Weights of a small mixture-of-experts language model, trained from scratch on English Wikipedia.
Size: 18 layers, width 128, vocabulary 2048, 19.3M parameters.
Experts: 4 picks a token, a shared expert of 64 neurons.
Training: a variant of SOAP for the experts, 389M tokens.
Below are experts of layer 15 (counted from 0) of a mixture-of-experts language model. Rows are named router (the router's row for the expert), down (a neuron's output weights, with its number) and show model dimensions 64-127. Each number is 128 + 32 x the weight over its row's rms, rounded and kept within 0 to 255. Numbers have three digits each.
After each expert's rows: a language model's description of what the expert responds to. This comes from a sample of Wikipedia text that the model never trained on.

# expert 50
router:066100130111148127195086129104113168152125198143159102061122107143120161110133173121165147149130119102102167109120111118210110105125105109086175090103113163098113137160109126182096114114111151
down0:104100136191117105124167164137113178152116156178126174129117127142116161144127133209122143193166132077098109110124184113126115140097184116147141111174117105129107158144147074190087152074134158
down1:123149115118137067148098154173167085110123111103115137185076158145084215174118151158161155179090117138147077169158093125173164194120152138127177141123116126175096157124185089140160106097114146
down2:113142120171142092101132105174099191118135159103107187099126140146098091039120126092124069135123112193144085098136135156113119127200133116143068123103038159125153113116169184140132182128116092
down3:110073159135100129106118145155104146144069121066078180066126058102163111129088080149168192153106112105084180143159160133123110182119122125103126150123114127133071127133065092149160125078091117
down4:100151146139177142095112164135090111136118224144130085116121090188090156234089127163108114105110124162167104149106123150162162096226156104149123145136200077125106164124111143098193131158155141
down5:084198061122082165137139160109176149123135109197166130143174152157086119176080142133191188118133082120119135155147099118102153110073143093123132102212153182151121137081128126109133169128159114
down6:125119084087131106112185107158143096136141062153090110088142074093160094174086132172139164146101092154139121111135113166066095141107088120122125138124077153078158095107122088064197088141148072
down7:141122086151137094131154123209077134149110158148136152173114135132094059110158136163108133086177171088144077133141184140093102105156105088172160109099076127123104166146127084136149099056103181
down8:099118207120148107107107099103093162156117137152075108113144117110164069210124088171115109178133145112095125156165064091114090158164127127116097156155086136114130077081123116143069134075193140
down9:135126073067090172096108116094110096123110121108128124194143099148131167066171138142165116168099105137145152145095141052110151183117137187063107150110174106169154089147140111184178084086149142
down10:142131118141121100124097102179143109114133134162099156152127092195138084097145182107110166123074128157035086123166144132122114168159194143121136142120064172122147143112160151137133086174084146
down11:147120151101113161122100117118143128126105189157115136090088188144134072093076095127104162125144135101157173145146118135102171135110089119167110163134187170156141117147115104108061126123147198
down12:146128117144099100133139145039161178112073170150139127122181163125105145147128095116096134108088100093130130130166174113156105080060148146120121136136158168130143155170163165093126130152135111
down13:107099134084141095120086119150100176173163124097164083153064076193121100104158148149134161085095130120122171160109120175126143148126136156148101098117057035068123126119173161134150121156055143
down14:151143104200154095097080107093108167145113141091127138135135083098093190144133129181205132112156119107177155090112147068156127146132095111184163123148138159142135104125151165134111100128132101
down15:132060134151085147116132137107095102155128152138122133140131140159131159119041154151096146145126121083143171107102115171120064109104136153072110159173101205123117139090130086054131099147065081
down16:163074153085156125134153128172093098172150094122157103090168121189171169104157088143130170123151158122143146032130110121145152135135119139135131111102148180133080148172119146093170129143127110
down17:101144159118144105178132133111150131142127159105155067098184101136103073046106138069175131081109116140066170099132117211151151112086126098156092200092076136104106113071157131108146178139130163
down18:172132070111151090123227117087157104143109077179205112149101125110126146126145070108185123127160161100151185151108129092112190161121182105136140144163168103134174098104165186138118117112162142
down19:097155180065165108078144140110186080150132128125098124137146091111144044232118154123091129165099160160131080120168108176111156122104110102124161152147127139148115082111168149123071132124166115
down20:091080156148153109203097095120146147134102117141085148124077140158113110069164136152111138076156145118107133153136068103134102055098105085138142123119156097139131103134113139143057124113124163
down21:151141125139135127102163150120136126111138129133052132089122098109072109132110198082098152201109138182101136164127092169144087087186149122118163123161163095120122135109067149122110123115108152
down22:105139148132110123148134163105136115058116146130135143144164180181182124172145148145094128140118112131190151148156169112139179094133092142119085130097077099128068159160108129118080143122093123
down23:103102136086098146118114113143179066146183090148116146156111214102051110111149108086126095136135100138091136075145143102161168123131151093112120155069127156129086106092156158130083094169123157
Description: Sports results vocabulary such as Championship, Cup, medal, won, final, second round, runner-up, victory.

# expert 29
router:140113103154195119169131108106139106175139129071087129149131132129119172114156149138075150175138135186171075097172116214121141115097181123125144140150160112094089163148173127147135149123122093
down0:115142060073147127120135160191165131117141139132089145114150153103116176099112143127117090168131167177155177103138164125107116121122147097104167152095116136151137104201180128179139154072090111
down1:105160140116095104161107123131080150103111110106161081146139114126073136088085080072110103181108166145159110112140162139196169165076144107098148130181062090141130110040120091097106097114122100
down2:124169090048071115135140148148201104107113120130127096153170098190090119141120074123155161143160111105067119142174058159076117104119113156167136097097159177135125115151111191119111142126049099
down3:170143096091180168156166217165190154133138099122158113153130162114101158069149154128138160176102143116096184105132122107144151174142139119154101146102132166129116078163104165134088177130161096
down4:169129141136094145067144178110119141193064163129075150148080200098091157091094143134119121119152100169138038173108148062161130165176163095108142100110120170139109113145132149124084180116147165
down5:200140145135057145117092132079134142155167119108168097147125124161151144107057107117089125145112098127150161082137147113138141119081130140136121184107155081121101117150080117183120152184142118
down6:150085116076078137141092105090115188166133126123134164130102146118090117075133169119055146115171154099179161138164120170133166107143152113170075142066117101134085154154157135119186158116159136
down7:147153122112150114145137124147081203135139104076162140149175130093100114168147089141156161180136165082172118157058180126107047163164129097133141102121142179073147193143109136189162147121123152
down8:133105123167144137148180149172119121157139087148154104169155104093172169120170107119172094166148112108177104118144071108181134172113125158178068069069140114146052152121174153060177095082201119
down9:124104117122173135159153125105112067097162145127116115128110097165124137085188139120103085174152156203114128113147124161145130091091179138108206134101133144133073101146129111137110089101116096
down10:162165047117175143143073115078144129091141109085139111099151112135176183145095169122109147155118136121108165123163119163128081159113075138093151147105099140113149180140131155126140112169159118
down11:114095147065083163111118149092141052055158105175147106084126150093148151173148128176124134147140188123072131161128193095185120077113124094061127092069081073130168113103097081123104136091168128
down12:066155135146171098174118217118131157140140104163101111095089114159155137075138155110125140095082173068156137181203149084101131086123147102139141132120122146131163108117181145099135131126115084
down13:050130105102137107196088165151118089133095088183107148125119077148110115040139123129120170136104182165090105070242108183140098128148153087154110160124039135136157128118134124128127178157137170
down14:137040095154128094065099104074164122079136061133122127123160179095110137059119145108167124071163154154099086124129098119142094169118070079185112128134096132122173158162148119172139102153184159
down15:172120081158157165121112131102083127113070183136107149169087144125165129165132142066134168162073125185139152155133134148136149134129155112165171080155063149166111161112174176142209138097129161
down16:141146126140139124098134129114114173129130114166156092098117149096178073165153146134111236169146101132136134114086111127074161136163079113106117148161138132086115177111110109160132145098118155
down17:147067196134097110158078137127133066121121165073180152144149121085157127111194124120138172131114125097070119139142146159119173164129133156155133128119171124155129118126107171133116079102132147
down18:102163141166164111086120140186121118152104124092149112153195114140167131134138109097119030130111093165171110135091135105177120083210085098130182145154143119157097102122068149144169151149120133
down19:090095140124074153129070104110163144208088130138110105082157126129131124096161139140122138189121100163152105130101109114074126190132106085091107054152070144116084172165155153093167141107164100
down20:150137085173171194154143122101122169105100146131188130151164104193132200125145154172126135138091106152113125143089197142123137117121130156133081107152120149059139141145108184130111166116127180
down21:173156086121087129144151102106118100123164151125161188180164133119152095153142154075049144128163053111127061143140133190135123137123143131177121091124102197048124162191109138124124112144105109
down22:149050121143173096114169111136144148161197166150122139133091069162123087131107108078130092160122157147165074065149130088133144101130081186145175150166147145150084113154167146042147162165053062
down23:112138131126147052101157109071152125106092108144091076183101126169161099071139179126156133144146112158090115105126123104120142061145137127158134200145173120160132120070151113096142094156121118
Description: Opening pieces of words starting h, sc, c, ex, col, ph, such as sc in scientific, ex in executive, H in Hawkins.

# expert 54
router:090198087141051130143088119096117123119143100157178103173104157118086101111116054117124106160151155142063129140167145099098195158145075132115176140158108132116085082151120126155111126147179137
down0:139075085118103200130135035134147160163176132154177139082137134128143118135108129158139158164084171126115080153187126094147046108134194112170128137122120107126134142202159149096101138146107142
down1:200116091090150133087087148117137148123126158158131093172122113071125191149084114118152084027133102117095187125092100112102106052096089093128138159113144153110072178187141128172134094149135102
down2:156132133068133080125141088107152078161068098186136157091177129172143056143113114140166088123100084129157079124124142113106161167100147133158116136147116104148123179164164123101113090116081110
down3:188112100139118098134137156091138108082112158104128116132161108149139136152131156149112122118116116103182138145072124102144130024114130103119180150134095124107083152091078114126098162159166090
down4:125160134150088136121094089144103122146139127194100061146107130084113104209121130154146088135110066152112119138131133157111074077110129082156123215164074125102174131185092155169073177200173114
down5:106137140123135096144114121090155138132179139142041176156134119156163157155139117182114074132146086093151183123135124104152123143096142164220159150144145125102095108141136059109104111147099141
down6:052142097119104099156133141126093121181162108131149092146108153091091068138144131082103124134145070142090154118176121132123154125118111124125114091126090108129138107169063135145073151161135134
down7:137158090134055146117149101040119127102107148116148155223154140112084177094126126147094195049108116124137145146191103105130123125127147137133122067130126096104116126199190153116142134126129123
down8:124176175199161141074163066136134107142155122089148153165144139094134145144102172121115117179087131153123187128095167140131176092159104208123120128084094155185121112131150166147128178104193105
down9:105151093176116154109187115127181153102063146107090154138132111160148087004137129113103150132133186134158131118155130188160128111109126129146155103187161140133188145075156195090132141150171128
down10:127114138165120124132129166115115169137138150125143065087139146153088185177182115122134080142137093147142144143178161080175121151100124078143135129095142156149163137126183110203159145058141138
down11:078129150124111122080131188138113110136061125083163113177075167186100092110133106097120117103120175098141139141147099147088117100185174128103105063075088135068155133101080165177133096097165107
down12:076133128101131133068063140146131153167099101171147091193133171148151117082147114120153081128110130167108170174147128117110170112179095139158078134075111122127142083121129154118123156142172180
down13:116089147150068156128115118146094117137090117086185168166082116118117106151149115099178093181095115128105157104123166116067155151169099190133186128140151132127155089077145118141164175113135201
down14:182087110049135166121153125108154139080111108121146155123151097079163200146151151139154118109171086085136174112099118098109103113073120184113120091117141091124118135135156128129170119057073148
down15:115124157117136113085181135103089176108137068099119132151086081049115153098106158120100109118161101171140135116174107119125230131098097104106126107168103052113098122142117168124094123093078109
down16:153202111138063107133180128088162125125114165152121190101128140055108093142099110084117113119130127116142173108119138097092056129106104130153145047093071118146162164151124126143093132148114117
down17:085205097190139139126119180099075102118136097117189096154156147168138095078086095109131140168184152113101129151145174065044124186095110204113117090138147126070179136107130103073104141116146145
down18:099141109051095098193158151077130108125123103075119129130172134139090132191091113102098154110143171212137101112113110127132139169121111095163116174137145159127133081131074115161186135105117122
down19:078084051114094140141091149155132134180145083114171083057115129094160134115109117105158151144140099098086086160170109118108099134111128129087165066126106206161201145140099098096095080086118129
down20:094090107133129138115164142142135064097109129113087078135110210179103088187079116129134142129093150153137053139093139156136141198201076105150145181148138082091154121158128150163086098119098069
down21:132062179161107109146101160156129212124139162152100135117094127123108077124117080077090138205142161125082200162145152070136123083120088139139120107115133080123077136108133218111118089172141130
down22:088177145159161154142135130133090089159156119192100148112166163096089146160163137145133147185208148168133162103088135114172114151123075081128139111111128159107150166144121058122053154092143109
down23:153156179102135141120158135132125081107108136129089154087113121190168111187070080153132140141204134131171103135136111180118111103124099074135178173196117140224135094182198148116152149032105112
Description: Pieces with r clusters: r inside words and openers Ar, Br, Pr, Tr, Dr, as in inst-r-ument, Dr-ums, Br-and.

# expert 37
router:074111082179158081084121142137128092170076115140145076179138152179135128098100131154154115080150117093191115178114106118147149109160151119183137142122120146182103094104123183155083106075203117
down0:074142130160151084113157131115151163157211136152145142131120118152157163068077138145129133112104142155117138118129140171141109128142121081175129216099089110112167066063128182183195109111095103
down1:127125095127145167086122175080116145139179095089162106161131188194132068155151098193111173151140110176086191165162121089126150135157148177118162091112165130131139127146135175126086141069119082
down2:085156105161135159097108096097125081142127156131168122184193133129186163061155157129090151071186182102147161134114145046117084117200138116148104167086163140144085145151116134154072169113171108
down3:126103157120087147142074084116125131179162146147098151165177133092162148133140138141119158066067132076122148142057092141133133164111130087120096138122127129155104117119157041136142086122134154
down4:080106091142153171149085163116179184141121095107079124121087142204133155103167079108094143082095122127124113136128120112118153128132121133133117068136107178161121162111122132156153177130157103
down5:157071092093111106134129133104139115123129135163201119065125123143103096164168114104184169148146138067077135166111117147070178143112127143167157137111117097109164197115169119085129107125135148
down6:142120107162141113192120101098095114125126097123110126122116146146118084148137058182108110146098139119127072150119145105131188113098165112117104130156092146118095098136117140135147044162183132
down7:135157087146119131055131139140129173143104126160137106186050156098118153106100175136148060109124131091129106153096172069141167120186080122162160096120149173167133136142103086177125153075082106
down8:137162185131159135143100122161145116177129120175153186127159127123098108123089138081163154168098165120102113167149072162107132139112121066137137191128110124119087179118152172117104121124138152
down9:115167091097116108154100136114117129168115087141131184137141147145142146157139142072093092144144124141089177102130112124136125000206140107134143117114149136069152144134086089163189111159078142
down10:117118152183127040110129163100082111121155110133095118132140164160114158088087133124173129109053133128163115147130106139105118167169144151146110193070086119148089191077116087161146134095102132
down11:078158062110098130062121125103103110111056121116143119101144119126178131122136024152132162110145085137113165127112149105128117085145083073101164116071137121021155120076118095140093107107176108
down12:177120105117145159107173157123128103145101092154148084157111117119100099086101126092105155121127090172136144145152116111097106067068099116159187166156169177201081089127124078103072079153160133
down13:159137131189139091138141153148104141092111086079146039117117138142094113123150115110105130120145122169158123135103092183141148137097065157085093138157134118162139140138134162107107099163193121
down14:105125125098144146167101157128131120134096136124181155124113125145093126078165205127115116107125118153147089182147128183110134073155117158136141116153124138113066095114147106181077160132077137
down15:153156129095094101096134087123170143121137237090144091165114104080163143121075192126110095130122112098110123161123208203099112130147144089142120120138150089100133126180102128137138085129155076
down16:065081102113149134076088157136179137117139149142173078149094099090122123089122138118149121223146153132124138140102102108149141129170135094135132155107109109129076136133134141121133143103165129
down17:138168140138208116131153154134095147103094076122128117070126123174207149088090118134158139136143052179151086121105067094060102136141207123095070141159163136158093109065166163101148158124169140
down18:121146121064079167111142144157170117114099128111117142104108110127102191108143081140052065123174153115166106182090109060151134115156066121119155154102071136156100121074147131107084133086169097
down19:080125159114129147161182145139154183164121115159135140180221154092087162054164120123182125105142018198172165139119158130105123142197148094210144142123086111135119105130072160117153120117157097
down20:147141092161131135074159124121131118087096161157124124190137143151139170179151160137131107124160099127127105146126108098186121218190108128161149087140126125154143119145148133110206147095140135
down21:137133097094187139082103140116083163061116096107155166128129093151127079078091106141127084171087138121126110113042161135114100064154134164156112123146171173132173128130114160099152120161135125
down22:128127047099118164055123136105139094147139120048140148174161088097134115060159076085126145120151138147157103118118153115119144061125051095140176112132153104148136139158103148125164049132145171
down23:154155158146151156179147102117151114087136083113092094105029135118147142072130145085175079140142053132102133125157135095144097080093111085087080189141059156158165159092146129073140147146125072
Description: Single n or N tokens inside words, such as Con-n-ecticut, K-n-own, Viet-n-am, plus word starts like kn, ann, not.

# expert 25
router:168208093113127097117143118161134071107094114051090122124172133113148090111107156114111111062092133133179173116181096137117070108145092111131092172089148132138109118181151142174174187130212088
down0:105226124081105082053121127126130071146127192124107092142124122129182085096147170094115060159145156114153126119191140101108151137102109153124142105097084133087166136053117105167126119134113188
down1:157130162140152148143117100097155086108146125164124156090119093143122084216124090152139098143112119123115137125180124103139092132138158136161139107144102114105152121083080066134114106107086103
down2:138107136102120120113090191174115136092179095149116131144129146035119162059107150113095159157138111112168108087109092148120107124127117138174164072110158137150101117115095125154137113107104074
down3:107152123159184153168137149157148130058131126139074122104116105166106075152136147130132055162128174119132218073123127143169082149149077076108143168197130165132148147109126129128165080116149175
down4:106158119124111121109129132164113124076145061163073116068083179176118085137109133151158161199115150109137082125123138181136079141197125083132109123177077118144088160173157168122164158143119114
down5:095128074136145157151113112099123122134177130135134156134147117114105170183114084091160126141135171108125111173196026149071125079194160122089118144085178160145106190097098153093088100121096189
down6:138182132107141065159109131130117139156133147145123097144127129129139080182167139121096151204095119139145126168152135118144106088107114098176114160131112123136116105149149168103188132077172111
down7:126161145143165114092093096085120117178119096119125109169133116124120111163147138120159073121128152075080104248097133136127098093122132099124099179072080154171172136139127123125121097102136137
down8:139098174040107122136110047128144140113109118128134175181116117151139153086094206123115142097155143107144129101122139142106160080105146111180064104116120163124125143142197070102088185046144124
down9:094132115140158085087084102130163132162119064069125143108119190183191170086101103121104127062166113126161155156115123087123123106088158146141109100068144186138149151048106111157142098168161142
down10:141164083145098065115188100160062060141123148116153164096126071134131141088128189172147148087096153133160172140085139081126108121075097128136129148080189177152067127138120125141147198184095120
down11:081137157117138173132142097122066113098100184122122160156079206083135019145138142143170163141111085157165153159082110111067181094147130113113095183155130114077081127129149112136028141136129118
down12:107171095130115132137110166078111138153059088114096112158176132126164162057109151088122124078173149162170174109127135098113139167108116067134130090129128092108137161157145150124210131127140112
down13:172107123106194222113144168076094141132122140169201153157107125136053127094140134149122112100164118119114118125155166072124152159152113115149168092116141081163085114185151142127078139092108077
down14:112108173071155132152111144048148126215085154131125135126123120155203102129165167183111088090100114090126086088137099146231124141186074081119157126159127146198105170134124138109198093179146117
down15:142099117181123132097120159135140140185128149131092085097087119140135099236129127082094097164150153129162107153124142074129141155081148154129097167093136086139121162080136149125136192165198127
down16:147107106167076099049123148089206077147159146141166127146145143098130136129139095097166148119120143102070110106152148097081047069140158083108185114140095109178110108192139119084152111101162130
down17:095112129116074142106117126140087132135143123183130128164143137125112151097146146198194184112110153114110148167130090143141123128177162143040145145153159110117121109084128120109149151140071128
down18:118112072165143140109115170147129071115106137110130140103111112162150160214098186114096090141174082136135157123087160123091123171186129129107135195097112102149106117135105140136104155167123107
down19:144113106067072119149059103151097092158125118136139130153184120120145162102171126124114151075117183133114098150131136151114126064146102162193134132141105104139207176114123141166099123138133149
down20:120086152114092083113112101109134149127144162121108070118147165086132154081119148088136135177103117170110135151174132137099146158161135094061144095128120186135145177137136140147142132137125184
down21:146180083117167120138175231145185147167049116138137114099160115142154132103130169141081114084181099168123139137130152195077104196153077138139170111131145126124166173156130123114155155141095120
down22:100145167071141141192104147094116142134133117071147173073138133124162128062146182103091088167095070157102152105110142113139143151135127098160149115150116100132138123150183201168103153203150127
down23:090058127111117085165205131102112162115184132146142092185172094044106107238157135152173146195163141120121130129086134122127160145112140097143164123060137115159116150132129177125094129153087133
Description: First capital piece of a proper name after a space, especially I in Ireland or Illinois, and Har, Sh, Al, Par.

# expert 3
router:155068153127167142108110059161164138079126104128099118104146117192156121122146067091176135136080140130142155089120157100141089121139127176076104085151106149121074168117089088139097116120163054
down0:105119128156087133137129120092133166107124146154108105120138165140154033154125099113140116132121082073066149181191069039107126145150174055112127117140146128103145093103133113179120162144101145
down1:164202128130128135156056148083185148182131179056156127144129142152122117177127131115111140128126122090170117173149140199133128138124135164112122181147155197125072122134185183112085114182126151
down2:089107154148118161140117112158150108121106152169143188115108104112154144120161173144147100071068097140105151163130154182132178162096124198153133130100113120128147153153137102143157099123137109
down3:124138084112161094139152134136100118106105139140164149119134128153122081067082142142136071166091142173094154157146090139169123086132077073115150159140127104140195127159076181216054142144149137
down4:176120119106170125084104111169146072162128143143097100111118155101109136135135127210101079107203114132122134072164139150121119119161161142109095135109136148158141073108079162066157075108115151
down5:109103087034147122066165150083126084122155136156157117000103095195059114089144158174123094115152158138137098167172182149134188145108103133136091111082133137178177110111143130126105133100148180
down6:140138167108098135161137136157106137127113104165114108124141147145092161138199163133150122116112143122141095102154064098114184165141150100106065143132145135136195122086086156152132127132067163
down7:130120159146126155088116098132109160080108100151099146108187144110156134092131154104132112156130189138148099082156126092165137110133177118152164069119121189153102222144101203165118106129127124
down8:148095073062178208121151141119194187116121087107114088127122112159106151079102105169156087093140182162102118204161099151096162121155130132155125138081141172068110123099124128103096146105141157
down9:154108127110160100121123142120073093139145189115125092136146121097173127156103122147123113117149154113119147158077163096106066162089101100139139154151109157118077153065125122128070078110096109
down10:072068110152161156149128114089123124105167167101125092102156193170121119113125124110056125083159110094120135159062173107186105127146078144105144107169135096181108109142145075086147127135115087
down11:111123138109142109133213182126061177098104128101153175120124108151144176166143116168110107199067150144122136073099093111113065155068121113154190138095144169187192118145122138105149148074132106
down12:089114135131138091126176148096143153129101111116136117135119173182104132081165120085136101126167144121135139148124076151118146142121179159143143196143105157183131117159082119133056152175202140
down13:159065146091162101166124144112098134123117110185074149176162124134136107109050156112124161122106202107142092051072162155132166159106125089082140097163123070121128142092167096120094116103116151
down14:143195076140109110070084132099164131184125156130161073136084122196162129119108113168129150173152111101159154121182146082134114112124100144148182098063144103178113168168122098133123118132151119
down15:104174139178150142142161159122079088115181100113156073114116120137067099137098149141163115138107119121191118085101168119155087092131119153114122137108113147120096174075089163076092168118117072
down16:119130191137156144102131141125162116172162109134143141177103074116161116039100073080094159077130103153093119130110160137117157058079114122102111085186124177120122161077135139151131120151195079
down17:139112142136082132134104108120140157117126138116127127153195136063093098161119190162108105156071151135176129081130112133117092171131122045212115178155122147162159136126184145120112135152199140
down18:151006152135114187140115119173104131167100137130127112070130197149119132053132127113145110165173188162153150106114150111129151132110078119155132149161084139128116159141132142162175162085191177
down19:116087123104068087193166103119121109111092153117135127142097174072142159052103090110115141105184081128165165119106127154094094137064097057172122151156199143113104120196168124168091209132163115
down20:086139128113096157151144157127132136131102126124110082075127155149106105125122135116136170160073166143114159129123187066091092131141184090074153082160162130107113184163180116094135080129132109
down21:140140106121128122173160148166162118152129081105122166130128156117057096086142078123070087139111069139068060140132111126118082144168092139153130185164083165079140129152072087091114151127101138
down22:069083060156134120129135198114111098112100122166123101107105114155086130125126134082145188125173133114199114124131147157176084078086220159135197180135152123116088178186113145084126118149102123
down23:165138112129065128152173116149119180145149107146130125129126060093189130114179153177118044087140097157117206074098139153137169118145166038149091135090106122129150091160150131159202088095106135
Description: Suffixes and words for nations, peoples and institutions in war and politics text, such as Russ-ian, Naz-i, British, government, Hind-i.

# expert 6
router:184088151107120096154112155072198104139105078128156117115150171073150126119104159135129120161115097122156084137125151111123133070153114109144133197199104155107163063101106162155157144127123110
down0:145114123120083145066103144107111093168097151116137140148093197155142130050103187114054165103148107162122124140096123127160140070103133150149169144151143100077115103134091145111116158106120126
down1:176184049141111117131127125131116135104163133102185099094097190119124109175098098130115117149140165087109126154097110120131105173140145096159143117055162187151127104119101084138122127114115108
down2:089146133155153148169154141121234121093131192166141095111213134172065212098121132131130072096068132147111205111131095138104128151189115138149147181150146150124068122164154138094114103137151145
down3:098124187109149173139104178076146026118094164173136117146145166120111082096153125161127156086172151124144111087119158078093107075124145099166145171153098119121160192160185141096111159122162115
down4:101082177097201180090137127187122153092108110130127124098122121113103146104141105093138103127168095115185124152155131120168075164093093161147165069176157143070202088191128121130099133119118130
down5:113080070126084162100145157101135140075126163188180093125168083121140154104129127085095095090154105167145122091103146085069121105092136104099102140096152069159117181102088142151158143082165161
down6:121149169119114129208101100096150080162081147102101127166152122097121087110147145152152106061182141104125119040066125111147160104077119144080137123105161134203123098073146175183139125050089129
down7:121077130140130136141214200103141159116111112132082140050079123108171123068162154130116125137155147128100140094061142155126175115102153099119114153150143189077079092147116110148049108134190119
down8:052057141131116127085108112131123063195098143107134142088160107160115142067154199127135080110131171138149075121086115111137127128120108119117069094126174084155130101116097162107152128197119206
down9:150108115123142149153179106128169127113138118109151075133119096169104104151096162119161176082113173064116134177153172128097115080123087098117124158111165059229144117075127179129118116135096110
down10:149080133146135100039148194087120140181100115198168182098142134091090120115109099113097131147157141079105109127129141119140172097078128106165140136132090139115132140116138154177110117143183122
down11:144116114120144058133129115035118112118123121104081040113170167136104089071093217123102134130088147120155140129110079109138127152164042095111108113135109168123064155097150149149177112090175140
down12:122143123119106159115079114119196157092167179093127105140140082075139178149108147140151088136134134076113142076138173157162098137190185159115057182171174136135123115199145116147111174135109136
down13:163124181090101086167105097121151154162086127104065131128140115148132187103112181118128177208164116102180140149145105168127146139112070128122086118105112198114097134124136143124147151148129186
down14:096177112108111130168171108120150155142105141134164121106103171072213151074150093154079108130106158144099110121074126165154198132193146167159144105169089092140163123141128053126109123095133132
down15:130114112129186122149134110136053113077161105107108112151134099149123125136125133079126151133177118157060138133195115139132118085147062123132156150140177160195084200110172149112193160164157072
down16:135118152114190139154186093105159055100115152163211100048181131143139111034101144155097108101127137140141123155152136105107123068162126073110143157123134140150146142122125182111148154104155171
down17:165129154155117155157150116066126114161144137111146100101125113039127120029102139112142163117157158126201145126129142122106167155230131142062103143091149148099113186136092170159136137095081119
down18:195149183149123073127147060137147118136145090096160131141143151164115097122170113115177167137117075200109160114167140072099137098176110158164162156112136139130121103111168197188179075181128117
down19:145144112093148098143119136113174119135137094119156119158149121153093138111083120078139093142128154129179147116146131147101213041137170117174148170185143150119105133160192141120141178132116165
down20:111044145139153212158120151140106153114167093151133101076127135084075131088128062127139107169132061117077084104148147148176146084199147123120093134166066121138145148112151100080135138133139080
down21:126122140052113139079109179102080103110136157082123090142112078169081078151165175187172177134129144179186080138109135086171164162163107123138140122142171121166136170099183090171112042141143073
down22:097158116086142075146128134144144153105140129139132112178106138148116132095171126191107132132070177153152119142155116116103040142062151122092099171109100090142113069079177171086141145160143153
down23:139158099090076136116114153107103118201066086136110148163123141172149134106124112110152135203155101104157148136126071127146163049085095126145101126165081158128128106111174076099136102119174114
Description: Determiners the, a, an, his, its coming right after prepositions such as in, of, to, as in "elected in a 1973 special".

# expert 56
router:138147131077164092078171130181107171164120126161148121162066177073153129111134130151201175108177145107169123112110121164104150150125082096110186079138126136155110163070126086154113099112183162
down0:141139127175123072148126129137194118158156126083147123093092157116085144060112135108092123144119090120083167173151098150154121166167090103184159091083135128103144161085108163127170142063116093
down1:169157121126167119144111099164122137119100124130103183083232126151107123127134144124164090137166090094191207174167130063095089140120121140119182211137131206132133126142112094153143099141155101
down2:200132134113090180161139207112156132087120145121152113109151164198114122112158128152147171202101091156102076101119131154133141166160134048145102085145141154122080097128109044164146099060072181
down3:150145133126128136115125161137145179119150166097103125117143130204166085070116114089139190187103137124148136097177156104089166096175178097135117119080152124153161114121198134063156089101156145
down4:172128119107123118137116162138164133120038125113142196129118136147126111164095132119110137125168127117128079196138150130121099122099093113192098168187096059154095202114125120136189121166157092
down5:202102125095148088164168122107077096095077152136167152126125130119129104117155144109137128178116113117131115156122183077115101129057132004121135166139147097112146156135151118126171135127131157
down6:112159104145112105125187106116161168093213119135147046143134121129068140193123111118096099109100140148135094108183122120174152095114144136146161134125117105090157139137188158108170184161112138
down7:087199088156143115150136192168126203130096087110125135114119084165134217086132122070104070171108164117142115142135100148132122151132118104135188070119103116156115116146195196153124150097118128
down8:129153111104129176113110145199076142108113084129162127133119104147103125135180195141141180179173115147131182104104165147092144095199186096132119127110125123086073091115135203190127113174172173
down9:133106121102175210144071114110091166132060160148100136144121218094109083103143106141115109109113133113113179125077113113141083145098092132100077091149160130142113121134132154137143178112111114
down10:094081159111072089109147152073117173106159115122113147094171113144150086044149187145106096133129109125140073133103125115141135115127106162100163115206122177177144116123124099134113089114149062
down11:132116095132122166126124154098113099108078128096133078092152115131198146130128067104170072214111164147143165087124102099099121111110104120124090157175167152123195125094116115137097102103134120
down12:119074086161138043104168112072168066122118129159178106175112120173122164121096119174094153145059161117191186103092146096133130150117081073092111203147155171158088095093132112130124124157093175
down13:090137086157144098119086171113115147140094135093108169107125143186092146178133129125162108079126065099080153127119192152128170069172144143169098135149130149123139173128107156088133129119087132
down14:080135100086130086188122197075111079125160076141107085132098124100132076179125100139114141163079120105109149080138184132117155166133119086149113125123095098144115116131200127133100134101144158
down15:138149103088124153179086079092184149138155133131138073164119158080133135167144091119156145146141148162108171140118107148135051129101142105133165124125052097114149131125129156139089078169117158
down16:085102067127142136169145128141157101083164138142165163132137140167098186008146156131067154118111105138137135136136141057128086148119106098134142094133039149133119137129136180135096174122090147
down17:154188162121142134117088158126137121153131098145103138225138156111164065003119152129125113076143119085162122108124124093123083113168097150135122143095116179168142128102138129088087111163136112
down18:128156097145123132121121158159221118146139099186078196208162128110120133090130141096117188145107137159112096178111172131097127084102123133134104099087098070137131130116143116103123136138125154
down19:178102157034109085192094144168167156072113128111116151111079103127102114116085112112094103120167070146152121098105149107118136122168131044126101168099138133093143135158166117161104123085132175
down20:119197121171153122154150095147140152134126125117121104102189200097120096179188160087167107132083151162137139149100126101156140090121118161082117160145152154147176085054126081089131138146095174
down21:097121096115116156153056075103094084150095111158095103082059078082139149040129143153146137143069178074115180125048090137100158122110057125107142152177145093129167164136181150104140176162088149
down22:125154090096117101144115216106120129206175121140145119119117067134131090104141167179119122165149094154098103119171136156150135127117183158118170095077144110167092137119110130116101120144094130
down23:111174107151111109078139121106117124119144147101137036152125174138176117093130094133132206145157126127170084102120145063127097180167091067118140079174131179165135107142187143136138135129143144
Description: Short interior pieces like in, on, i, an, er inside common words, e.g. plat-in-um, labyr-in-ths, N-on-fiction, f-un-ctional.